Weights of a small mixture-of-experts language model, trained from scratch on English Wikipedia: a sigmoid router.
Below are experts of layer 3 (counted from 0) of a mixture-of-experts language model. Rows are named gate (a neuron's input weights, with its number), up (a neuron's input weights, with its number), down (a neuron's output weights, with its number) and show model dimensions 0-127. Each number is 128 + 32 x the weight over its row's rms, rounded and kept within 0 to 255. Numbers have three digits each.
Before each expert's rows: "comes before" lists some tokens at least twice as common just after its tokens as in all text; "mostly gets" lists some tokens that are sent to it at least half of the time. This comes from a sample of Wikipedia text that the model never trained on. Tokens count by the router's weight.

# expert 52
comes before: " the", " he", " as", " was", " is", ","
mostly gets: " that", " this", " which", " This", " when", " both"
gate0:134073124116091112128085117107188181171067127101135105164165081161137172130188132123110144137136174088136107154065135067126132103120119080176172088100128140166140124136095094106142110137134133129138138150121100102170189107160141128178103145140182165108139156140191142098156127078091145075170135163106162130165202106133064164179130137125110121121164170118101124157066146145166135156115
up0:181075129120140114142157168118111107154110140086120155124155099183130170143140137169164172112135078097123144154099119091071118173166150112157139147104158139101130195117096136173062094119113188104147117099154110092144145131129111125086116126148180171131149132158124094110167148039114144104074116171107169146188137141091176165123111145129146125072154120089124170107086123124177169139107
down0:094158123131131187166178108106169124142162070153173163142091165163105085116139146159101177143140103143157113105170159121175103156141101118165107122149142145105153074133075123139148075127141152155148126054130131098117115136091168120154205113111137092147138161181127072167130158100127117137118122081112150137120099096109099107146157114148137089128114144143122142147195098128137093127135

# expert 34
comes before: " the", " to", " of", " in", " a", "er"
mostly gets: "ning", "ing", "king", "ling", "ating", "end"
gate0:079126087177124130096183144141113136145128114162146170112107093095139107073132099099179138110148124144138179134150074102123114116134065156123122120150122116116152128097121129109121089154117088099177154146160135102100089166134084111098118148143130144108170196162085138138155082136106145127100129092135114135160135127148201141115031108196091140179100057117131104168110123157184070202135
up0:151200145075185119167164075136179150115108123127182155164107122105113155115075143128162144169165133144110148079143155141102126179131171071145138107107102161107111166157125112152158097073104108191094119152153115157131126206123159119156159126165146210171098127170102131142144133134148102138146098096139140115102198144181127099120134171047152148092103131069103112086162147116123086081135
down0:163146138125138120156204092121082132081119133113179147167152123147157174117184093156161107159160111082087203150144130120152105136165068144121139138121103078072050112132123185103095100142095128086119118145074076183122116099117121113176097177101160094160167130115090064164138096127156192124201152102062133222193109129144127147119191103120057166145128119151130090139165136133058154135115

# expert 56
comes before: "s", "ly", " ", " of", " to", "ed"
mostly gets: " three", " several", " major", " six", " five", " different"
gate0:119129064115131101078125171102191143114153178183080124117188139145153180154166091152177114168142078106057091121105101167137118108122121149087143174132145099101143081078144162194110189186084120158155140107119111070080116117159110147110095092149130090122078138094167118127146117118162110082182138223079085167100112145184143084092143130151137143130078178079145177150151148096147147174113
up0:163131136196112145078137096124130122135164097118149128150095096122165117082100100140114173145152136164120117094107082115194140162162117129096119124095140080142097135158175193090198142121118100124113159115137169048098116136139097120102176113078143136090118134101132131105138159066147127143115151125087146125168112109131116176107162213099040130140115162124145150151187095119154142149149
down0:156091118070128122098099146114122149100152186065116158090130111155203134107145077118111046131059117159073184120127166142102073093092143119119136080132180126125147077120058110093070147088119168093112124193085118095137166070184143105082101089129204027100103076133091143138109088107078174117135103090107111129145113182177101162133169148157080124060124095153119102104140113143031142119142

# expert 45
comes before: "s", "ct", " to", ":", "ure", "ent"
mostly gets: "ified", "ite", "ved", "red", "mate", "den"
gate0:181197181129183118150098140103187145091121125149164094117079129143160088090139096176136144125077161166129111149118113094127068111137084100181078142084113116086091175158132108064152166120132136074154094093090200087116157167148098160161073120190087136148116109120160094087118142185080145150149067155104082134150097121125157169121166174081068193168171150094132121165126113122147096113143
up0:130091140179146067148090163153119160088172153133043121076176134141091159074104129089120107131141099126118052128172125113115145156154123163129126111127111169188177078115163173109089144192109172158128129116158108128116078080121184144156140076167153119123129216135174124138142088163149092099117121105092064148169202106080105127135114148156109114072138168126097159136106135142150108142099
down0:156170197125143191145125143119141120113061051126148126126134080159115079111074204108158091090103124125154079130129150139148161113125139159176131223084123141129120188124145084128108089116152056120137137156113177078103206131086112139134162176199094138154158139161160152133145151121123127155110131148088080052149127129165153142070060114129210130136109179132163115159063075122118148133157

# expert 7
comes before: " the", " a", " be", " ", " his", " re"
mostly gets: " on", " into", " to", " could", " through", " against"
gate0:121078112130138099158139078147088160152199125133140129138148104144164134086072135135159101181080097125103149156135137089157096171180120157139149143111176061179111172150079135136124155125142163149136154168136127075146135125137071091085105093110159170140122168145095064148114081158163213178125170162108154103100128095206144063086124175111123171156115142115119176131135181132101090156149
up0:135155161091117107149112122117115120132088110185169175113140143118096146127159136131136100122124097150122128124139120120083158111113094103127202114118192176162145144126134104153173083144163068179137198129197096114069139091106191151082150163118124121112069112138133146137124175157135169045118131100150107142161120149161105127134150119108067110111129143166115154157142131157123096091144
down0:131114147095124121144181108136135170156115152135086115123175119109152105079081097180165139159100106113176171114111130117107104189154115164136145055157152148179202199129108105115127186114107142153149159110139123108081112073128098141124079141118220120109142124159163072144101099148129158144208106210191175121105135103130146091149140124101129135074154196096115165139174121143109133131187